Experts of a small language model: vocabulary 8192, 15.5M parameters.
Below are experts of layer 9 (counted from 0) of a mixture-of-experts language model. Rows are named router (the router's row for the expert), gate (a neuron's input weights, with its number), up (a neuron's input weights, with its number), down (a neuron's output weights, with its number) and show model dimensions 0-159. Each number is 128 + 32 x the weight over its row's rms, rounded and kept within 0 to 255. Numbers have three digits each.
Before each expert's rows: a language model's description of what the expert responds to; "mostly gets" lists some tokens that are sent to it at least half of the time. This comes from a sample of Wikipedia text that the model never trained on.

# expert 18
It responds to: Institution and title nouns. Capitalized nouns naming institutions, bodies and offices, often after the: University, District, Government, President, Committee, Association.
mostly gets: " University", " District", " School", " President", " General", " House"
router:110149107104135117136152100087121094168116177152114190111094079106052118136113102090115142136110161097194137128151165140154115135139143129071145099124158129092146119131063146064163109143199198105132081162089065126087133064143110145119127168129092104137165124138128104134134118159101184127140139083200163114118124128170115127145137127182189107158142112144118164195139154193145162150124139109074161114117088102186142116087117116134107084123075099083104131063129071062087140120113187
gate4:132084110142156080127125054137181120127141118111102095102126155098070154180169123134125124105094131132137112148124182144125153165123097154104149181060132170158095124146109149132121128101114116146173107161152157119131122133093156140137156103147135125203180114156121102116094079113042157107142158120153134140133151158093061141137171149131181159096134153158143161143149093105217140154151218058080138122182160128119193157120130137112092158212178129076136128161126052148141126167149148
up4:156114133137108082136093155178121129120111136152069177147154099081137132193145062118072167127137075103079127134111115098092096073117187133120149147161126055128128120119106097141116109103075112167119115182151199143117149166120066146073164115105192158116073101099123174120151155094146046152138110097110113165110160149125165166130141113066138140144144144145078136116146183137066137114111150131155135137055140154151065148148164124120203149086129087105150133138133158129063132170082135
down4:133123123072071121097126156134161152091109104045209134077157146111139134186148119121134148117094063085119158146086147129131123118112146094098142145058070125134114141140115117096096095148122104138109103165120197114118120126079153047130165078061116148169087129147098082125097144095146080112134169107169126144110058144112130104150133171131153139160151188133113157214115124105156157176077126110076104177134111142082140174116119129173148141121150125083195152147121078077112160112099107
gate5:148167119168106170158145120075116165108148133161097104119132175111108114130106135132121106156144158166149133173077195135148117179141107160138090134074042117118164122186112176144161122181146137075152149164136132084072088087109163144171126139163115151124081051146100095115126116113118123151163153154130143152068136078129078145161165121111104089115117127125074147156233184151145153105101112151149123099128058133144189157103153135196128102140116090081159090132116112085113139184163169
up5:119134114160061132153101097100175201136126080115099111079118156097084109177085144043159070145121144065135177114169131104094106124123141113113124132083121131118116186162140112174093116108120124115076115127096182069046198128135133159129142101180122133081115133131136118160127136069111143103174159134121127155130183154098083092119141105106082123160100118081132099143182169155126146142132158134101174054120117156192109181180145173132136098100139127081170158071099132139106166140120160
down5:092140100094106181119095133104157081086185116080124151135080160081139082146126157079190108167061168119121115133103135127059098156126117114157097227070113159150096081127118144148125116125180138151083171199167136165168090108100140138109109093096123122149116146138171139071167177145065156068117150103111108109131094132134092135164138154141114113124190164120127132178126102146117172189104056124079101178119112158180131149078132114125129130099161112163116156138096074094112152131144135
gate6:129172125150179137147122176153113065132146100108147123123059086138129126119132107183124115180103104116125109125120149217116168139137134138135110193156079056094108112091102148040142110132089166101086182086121112071124130098132128124133102157111077106175112113080157129157128071123065129139160174093134096175112169145139103133117125101168150100154141130085148095149136134095143167103211100102090116103156088141135115111087137117105104114100073153129150174068124050109111203126076124
up6:153123108099062084116133173088105157110140131111165144180148185152112160114122187153167176057168158081149100140104193151128139167114096140148174101114147132124103126090142136103110151080126050125155173110125146200127135205156123121179136094069116120087156128167122122102107076107167165096108097137153163160090128049157188137112152138211122144101162063145129132104161107148168103094107107144079115134115118136151112153111123141147135103128120096103150172148107187115126041143158117
down6:170115165124065218119101139087147114105116152111190111146163122079064109146163076164162071169108103126140129085121109149092146169114122121146139110100176144122148147126115168171157074114147123162083124142174092139072110110099133033196114142127115131139122114107142153155155130113156108141145145138137147150123110172122173118172111167132101166123126090205053159046120158149158111137094112117155076081104130119107120169102158097065100088100173184094153163097141146138104131118109186
gate7:148155122182191181161094134117100179150156157116136137138126110149137123125191091160090169128178129114160060137111148185120136131117152077160095199172117134060134138142071115100122147152094146150064154097105094129144143094109150187104108147136122122113155117113158138118135066122129179168136107111147129120124102130121159103120100161069159147132189131118127161156141199124159073116167116166025131066091143137167136093088181147119143126154146089053101091087141066144111117160108165
up7:188161133215122100125079133154117157146139142126114076143112140124117127121122150131085075152138148122162162161116100048177140144099117087158173095154125157062171109128128152174184156040121118109125152177076197153114143112133177132151115162124161116155171167125151141121178088167177151126131101136163126133116084110111167165091132087111132122112089114158169125131150050161099134140102067119147082082134134112165084103164105152146115108121172150112096074097119090126169161223109125
down7:149138121143139127198133120085198087154091162182128168132092175109156116080141098082126130192121190135103122183066090102106189133151189165131158119122085134131127135104208094092167108167202120162143139114157125131138139149095115145131093125112139076158052112125125117136170079159076094111182148096089160127146132129162102108129132180119156164084139115136129091167061102134131077122113143148085129109082125096130143111152099156165150141091129122070130160155177134137113140154036113

# expert 8
It responds to: Descriptive adjectives and nouns. Adjectives and field or occupation nouns in descriptions, often after a or an: political, literary, guitar, politician, plus suffixes -ation, -ical.
mostly gets: " art", " football", " guitar", " music", " political", " human"
router:140154082156065102141173143170199141102142121110104217141122094099094152120168143124119150108155143151144096101161124131113091162108159161102096102171151106113203116124153143096144132105150131133175085116149134100094146129138092138107135124125126109168130061141121132121127099162120121105137052108198113124144121134132146119145167093166113094155107122082134186210110060180119132119126138132060157102104075085136161143059101125120145102069089129072110167114102128116053084109123224
gate0:208168101167186144162116154197128121085075090141160170118108164092153126109172146104087104147182134120176157101127116149152096175160073115101151126100157089082082172068143107113190166140110169078107161193140112143177108101152140221138123138046139120144153074147147129112150118126135130072112083122116084084152154162078135131112121100134189128110145118078183110150158100164154111134108147084126133125124181145123133146135122130092178171086108138113139126145138181085128090108127118
up0:157145179108079103131097131220103142063136177099099141127136182131144139083159172114149150150145142175114087154138117092084116114085131104116159061153132093134130133148118169126103107086163159100175131200098122164075145151134084167171132147111140105147190136162201182113175128066108122122120138142112159111099118115106081131115174199082143158142152121074112162106164138170140090118123157098148116117154117130133146199086142041132075067075114112128119136154113119126159093130173149
down0:168114119137109136128171108119078123118152123133166143098157125066091066134127134116037128171117114137119110176168110111134122174141069121169123134040124112172076134101058133148151162121136081161158139184096125152132100152118096176112176182130191124159170089122131159193118044169047094124096115103126099184115062068131156117115111145091142126129110136109155110168179161138135097184087142129128138131108141174159137130164078100130148121110115175095100119163090096140132118158093118
gate1:080124076092082125157123119153155151103086184138112110130166047110161159214123052090097131109106125145146101182096123144138160146101133199147074173116117137164171132114154124121113130105149161108081105168131124101111112100117084196156115148136071171158125087169114096164096152114096126148132106134127174115097148129068084128148118121084159121226148096122119174142116150128115124134078127136133154117103120085145101214093188125142145144134151121095189125093072140177173125094144169
up1:176168127136147121148127127095119110189122116092097074072032145124135111147122176129148143134115146093202160113155135076169076183162182106108098133088122118169102063093095112180113159166106144123207176104089129096126146168094176078138169129157127126167147105074112124154100136173149125101109145114136119136165109098196209123162147107098103133059163136151145171121142134167187156114113144096155113120115163160091121165138137163124114100125062119200136143180151113135124122133132113
down1:086025111116131137149136135145124109121118100126141150122043136103133174159127120124108103118117167083128123127109123137185166152133182160115086106145139085120075152153134072140144118112146161141122111108159059197065097099118120092091098146074078150060109090145143100126132164073138132165091116078229168120138122100115129124175109079113137105105088124197090124186060116139100092108165136142056112129116133101119160183148154112160154148140088156099139134166164118135089139104125170
gate2:151123095095067123188088102164169150151111159135111114103127119107103154127150179047083083114144130089121069175155079117113101143081070167121077093154165114137190144144136163095140109132094158117101071178169090107122110084126137126120155093150118094158124094133056170122155073150113111154157118105107151117127124103080095050166089119150107134181111121151111218145127124085098118115156158126115170110043112099178112145137206124081074120131111142132144160098112137092143113111113133
up2:107205100170120080082121183129104157166182148106080153103128119125114101107125097182096097133120151142131141141164148092158023116132130080153198185138158202179120104163126172157155122153097097103150181092130121103163127183151076101151191120110135103099133108096119137193079131067115096129157112125153091167190089088112145092104109152155083134123142128138108150139173098113104121126108088076146116129113169126095151137174189186139163138181123111121135143152109136109153146071147117
down2:116117126152134156145115122176156146167154069055145104106096137096138118152165101081140119132117097099210150149102127147127153164108164095105091182164144112119078144135149089144162133123087166164099086111147116161161136107099151102166146112085105144172084103168102142097094131163168209087139117197129127156090041160143160161154109114115136118079155065111132175092044117178169128166082199103130114125116089126164118160116130135129076186103114125143143144143181113126175093135090088
gate3:118123081083136099172109156127105128116164152088102080189138124165112110122141072089170149131128111174167098092121156132120100126136127185126143148150083160110144149110140103141105179159128176070189155141108080089117022180094132139102114134088060176128143073150162155119196110151131128117118121153182131111070116130197158127180141098144126121134147189100100126149186158106117121147136119151153073114092081128128111105159060083109066085098129138124140091149142076163107152158139183
up3:144123093103114173181168125087110132105136124138167103165130171167130149158161136134158161137164140120124092102086215147074151135059159214138142180148147090107105133153104124120083117167121128121177111149102105133091099124120141164147140164162133158113143051144065072171111223148062119145051098149167147164170141097170141097126145105193133146121120136085057104127142141126110120069175140149131118112142132123131105076086067119140114142146096067099153105108140133142134162097091149
down3:223198170125145122138145117087119150178089142132122130078182114137105130105156130098184086074180188076150157153121165126125146165123133112133119106138100166099083165116186143084129106117131139106098142133110139094173104149144185192160162085137128122104150142150124119166075120142110177165153110104100146120089187128097025148116118148214093174137124081105134111128118133105145089037132108120110166133145160147146106108081111109119109081138120112165141172112153164110125123106184079

# expert 9
It responds to: Time and event nouns. Nouns ending a phrase such as season, round, year, time, age, plus digits and plural -s, mostly in sports and dates.
mostly gets: " season", " time", " year", " Cup", " days", " age"
router:116125152136104091112129165103170111123066119080107192117108110139133128139119094095085183089064155102155143151139176141138108139173161054105114138101109121170112117138085093125133106181144158132170095140121140176105176089082095097109153120069136189129125156180080102162125110143094140129114104072235133144131111127118129165126111100160147116158115107178148155215138100155130158122154207173045115087067111117146120146103150091165102116120131109095137132071136135105080108086164148
gate15:120135143137122041155131122106076133124122135110103140103089066073080143149164122123116084170151118136114150110157183101104102142179142117125118108119080141125167140174152157141199147110139167118109136150145129065108122111134098133102117130074149161155166214146095156125136178157075115142135121070148165173126077104128084140077123097117132112135165106130150127168150154115147167127108156109063087024146120104078156137109086143192157151133124133140109219099158097134045135088094098
up15:105125171120143102137117151132042121080166094160106145137170080093116123129075143128108100202156085164102096141115111127144093192130113088110171122110172195127139161143087193117138165101214126088088161152135179140103080117151107128128099111188117191203149133061113124114082178188119117133131150139066128145129157126152137146127121119141082092182169097103145154141166099079124096137096141125141147154159128101102125071139129168067156125111079159157173164133120113141111153087102169
down15:137119079091095122137122187156058095136153134129121201152206120148078067195123148102107097116087114137135078146134177094108111151119133129098124118133154106073145146107178160120106069152128145167097107069122133168162178103090071100121108122148122180171170146109131138092131101183133151081108135165126124165150166139102105137127143220115127121184108140103131135034101140137129147140136148150145088143097120082136128119166175169069115147076182196088129159142099134082113144116163137
gate16:143085093181152129143162149151114067155133161128116176130105057162189113090137085130110089158103141094180173107138125126186066093159137126081113150113106076160153100086121123099160120080101135112194146108086126119163138173077155134149125122101170150130090112153098173140130118052119137038131126090160089118159127031150163086104147148116107162173066100176141130138099061098169129094111127178101133177081096101104120085114144163109146150149098138148131123107146129113139124166166112
up16:180111067151158087128174108123085150088159205142157081156156154115172139086143110123139140073123172106106180116093065121112174098099106161132145132124149189125105172115156112119107116122107128115151142210119139085141158090110096093071126137082111101136111096120148114172150131099134086105171132059175102104091182113082098043123145107133206096115129137126186124160114124119029101100127136132142148151121111125118130162161069179116125130154104064148093152120132138169154156172121154
down16:161089125120106151110116159089135095093123178150113163220103117145165155164169141123132094087127118135141162156121134078189122086109133138150155127109174218110102146147161113130131114120149197136124146169124148105135137077176139121085111120111125104137159127134115077100131055123113064107155090129131124136087118110196173136169082109139141157217142130159117139106055119112148095123134121188151161126105121162075174055134068110194147089114124083134127052168143166122124129164123082
gate17:207170096110134111085102174080186079147054097128133168163152124074125114108067149194155145119157146069185106137122095101128151106092133091151200121134134189145175183101141104106124132169146157144143089116118108171160131129103129065146114145134146207135084139140148127169118127166074144168141129095102107158129145145146056148122124107154102117114071144106110049159112147082094158111140139159141130098089104128136078105055142103136112067131079156126177145132146103124152158112149107
up17:167134078157148122125091151170131118117158068106116150180122224155151139111112084145150132117137142051124116155147103119144133180158140080162149150134123172183098167133144116145092187168115164171126117096135093121153150100093175063110157105190086112107104132143113117172150153126155170129183139124169169186109125153064120133111150170111128097143130066150146089162134076155062168088143133125106226087163104182143162108121130074104136112174152127107174083103130146119107120120165098
down17:132129127118140104102184133135180140141110118164102066098130121152164189119147114167184093151174081100071086116094134092147084098112126105117136156152132124080081132158153143118128070113134173148150065136181150109150089084127183089155079128069138074110081133169121136145145139117132160168108169080129140143123107131121060108118180189115141147104108186109128062209183162157147203128128117078106148110132114166094080124091120168111151165150155109127192172109106141139119083085137109
gate18:099051100158151088093157145208171144163089159119072167108110166096132179176074104135111139149128116112129072137107176134134124116144099171139095145099134124122165103088115195170139149174164092085140115161094139119107132081129148150106109160098080153131142100162141096118083149127104160146119161079087091148114119083181053166164120105132175130116089085090104122138190128135122137111096138113100117131110088124145220111097125126132190125167129172056120122145133076085101110067155088
up18:110160137114127131128139096173101159113073116198098207157099081159151169128121082124088180111166137181129125117102109138159127069131140139106110132104157094158105089121100065176109106155096123147058083090079159171158187128119165115120126069141138174111072178127102090117138153139139098047104144096138147088107115129115122138117105096138123114112171186124156157160147128139147188114057153111113110109147162198118116144126154179173180071110065174101149106068132124146107109151153105
down18:154122139094138176114107151124102124138093075115125124128047174197087147126157090083062117093130206080051152183077175159107084154143180105110080157124094168117114113122083106194103069166097181154161139146146108141144141080065149151109180128124145177092149159155074091124126132114145105107107160066098117071121144138165159119137135143108143110127138086176163141147104086149149105125178116151137135192155130172080143134108105137106107139136113126132159080157163104159094117163143163